{
  "n_layer": 8,
  "experts_per_token": 8,
  "router_score": "softmax",
  "routed_scale": 1.0,
  "vocab_size": 15579,
  "norm": "rmsnorm",
  "beta1": 0.93,
  "batch_tokens": 131072
}
Below are experts of layer 3 (counted from 0) of a mixture-of-experts language model. Rows are named router (the router's row for the expert), gate (a neuron's input weights, with its number), up (a neuron's input weights, with its number) and show model dimensions 0-79. Each number is 200 + 20 x the weight over its row's rms, rounded and kept within 0 to 999.
After each expert's rows: "gets" lists some tokens that make up at least twice as much of what it gets as of all text; "comes after" lists some tokens at least twice as common just before its tokens as in all text. This comes from a sample of Wikipedia text that the model never trained on. Tokens count by the router's weight.

# expert 20
router,157,189,196,192,208,197,136,209,217,189,178,187,229,233,167,193,199,186,218,184,215,216,221,194,206,197,175,197,178,232,187,184,228,179,185,208,208,185,185,163,206,242,193,201,209,201,185,191,157,198,184,222,191,211,216,187,173,221,213,185,177,212,153,219,196,219,214,232,214,216,186,165,172,211,212,186,218,215,187,189
gate1,190,207,236,212,202,185,171,203,227,200,216,180,233,215,210,188,169,208,206,236,202,211,161,201,203,245,210,234,163,230,194,186,212,222,187,240,182,203,192,182,204,173,170,202,185,220,210,206,198,210,176,144,233,199,232,192,203,199,193,168,190,178,155,204,229,197,193,200,201,205,182,214,189,228,208,185,172,205,188,170
up1,178,230,191,214,209,193,184,218,203,178,199,201,214,170,212,212,157,198,189,219,200,195,208,227,233,207,226,209,222,224,208,178,178,197,162,205,208,216,213,195,190,170,150,196,188,208,195,213,189,176,191,208,195,197,228,205,221,228,157,194,160,194,224,143,214,229,226,197,202,205,188,215,188,189,185,216,180,214,220,155
gets: " the", " The", " a", " that", " his", " it"
comes after: " of", " in", ".", " to", " on", " for"

# expert 11
router,205,200,170,216,197,237,205,213,208,200,194,250,177,203,216,194,176,210,201,180,189,207,222,166,164,173,195,195,192,193,226,193,172,201,201,208,198,210,198,180,192,210,195,173,199,196,178,209,196,209,175,162,223,239,216,192,194,242,218,233,220,204,217,201,198,243,187,216,191,155,212,235,209,194,205,222,177,200,183,155
gate1,187,201,187,194,228,183,234,182,191,221,197,160,226,189,242,193,210,195,180,224,190,219,202,185,185,180,177,245,195,196,183,194,210,230,186,225,207,174,228,181,190,205,150,201,211,206,225,206,162,197,206,239,212,191,211,210,196,209,213,217,145,210,168,168,242,191,213,243,216,201,207,178,206,221,187,203,169,202,205,164
up1,222,215,206,193,202,230,211,187,186,215,238,199,175,216,249,184,191,203,200,233,216,196,213,215,178,198,191,231,186,201,203,180,176,198,177,199,224,156,196,192,181,202,192,200,226,205,178,221,197,188,209,169,204,175,219,241,189,213,150,209,189,240,176,193,210,212,230,166,166,226,172,180,183,213,183,200,188,191,205,216
gets: "0", " ", " D", " C", "S", "k"
comes after: " |", " G", " L", " (", ";", " Mc"

# expert 53
router,189,213,212,200,213,211,214,220,176,182,198,211,204,213,172,179,205,186,206,221,182,183,198,192,204,178,202,199,168,222,209,195,225,199,206,194,195,223,201,213,182,160,212,196,215,195,196,232,223,222,175,178,210,182,185,232,187,223,200,169,217,178,217,208,206,202,207,239,239,221,211,203,178,216,223,189,238,176,158,198
gate0,197,219,207,241,185,188,195,224,196,257,180,181,172,189,193,161,203,198,146,243,201,195,220,189,202,198,212,207,188,241,245,217,194,160,214,189,197,232,179,178,186,193,183,236,202,184,214,200,205,200,177,208,216,202,221,177,197,186,189,221,184,181,188,196,191,209,219,245,175,218,198,188,182,182,229,220,207,182,193,201
up0,185,183,202,227,191,177,201,212,173,232,178,195,168,182,220,226,225,193,209,200,188,191,206,194,210,181,219,210,208,216,220,203,235,220,220,247,193,210,192,164,216,204,179,201,169,184,212,182,206,193,181,184,216,159,230,217,206,205,180,210,166,192,193,172,196,206,209,196,205,233,199,177,238,197,218,196,202,160,234,200
gets: " \"", " An", " an", " Ch", " a", " The"
comes after: " the", "-", " \"", ":", " The", " a"

# expert 58
router,209,180,198,237,208,219,207,207,229,230,211,241,177,197,189,184,226,203,211,226,189,212,212,208,198,193,219,176,208,218,234,214,186,198,210,207,180,215,198,202,221,174,222,174,205,210,201,212,213,165,186,191,209,217,208,192,191,212,173,192,208,191,217,197,172,198,219,207,212,215,217,206,233,200,204,210,240,195,187,208
gate0,195,205,227,205,163,220,208,241,200,218,189,215,229,174,170,216,187,197,163,201,207,165,216,218,205,217,183,196,174,218,251,162,216,193,166,222,186,228,187,187,225,204,202,235,205,167,227,215,186,206,205,263,220,185,208,182,221,196,176,208,225,201,189,220,191,197,207,199,177,239,188,225,198,194,211,241,202,186,183,183
up0,177,192,196,200,174,230,201,201,215,209,198,198,186,220,180,190,199,180,221,212,200,198,186,215,195,210,209,196,166,185,209,188,177,231,199,205,173,208,227,171,186,205,241,202,183,175,219,188,246,215,191,191,232,164,236,181,182,208,174,200,213,206,199,196,196,218,224,225,201,162,223,174,206,189,208,188,184,191,195,199
gets: "–", " (", " F", " P", "/", " D"
comes after: " |", "6", "4", "7", "5", "2"

# expert 39
router,211,200,211,230,182,212,219,184,192,190,187,184,217,202,185,197,215,182,195,175,181,194,232,163,210,206,221,203,205,237,183,184,178,208,206,204,178,172,200,170,180,211,196,229,259,194,204,194,186,172,166,200,214,205,185,180,182,197,164,196,197,189,176,188,206,211,199,195,211,167,213,199,197,229,204,202,239,221,203,196
gate0,185,192,207,180,183,215,176,207,197,188,196,185,181,182,196,189,212,188,182,165,178,180,224,217,167,206,226,204,161,184,227,234,152,203,205,205,182,202,210,211,225,215,218,227,198,183,191,165,204,203,195,210,181,222,189,222,181,172,223,212,216,175,215,213,222,219,223,196,212,226,194,164,226,184,227,233,188,208,175,202
up0,212,190,176,199,208,210,193,207,217,171,189,230,183,199,183,224,226,200,229,163,199,207,194,211,187,173,241,223,209,174,205,257,196,226,191,229,170,222,219,194,209,200,209,223,201,198,175,156,223,190,209,222,190,228,238,211,200,204,193,211,198,190,199,196,192,214,186,213,206,199,163,180,189,188,192,196,184,194,222,216
gets: "==", " |\n", "201", "202", "200", "==="
comes after: "-", ".\n\n", "\n\n", ".", " |\n\n", "=="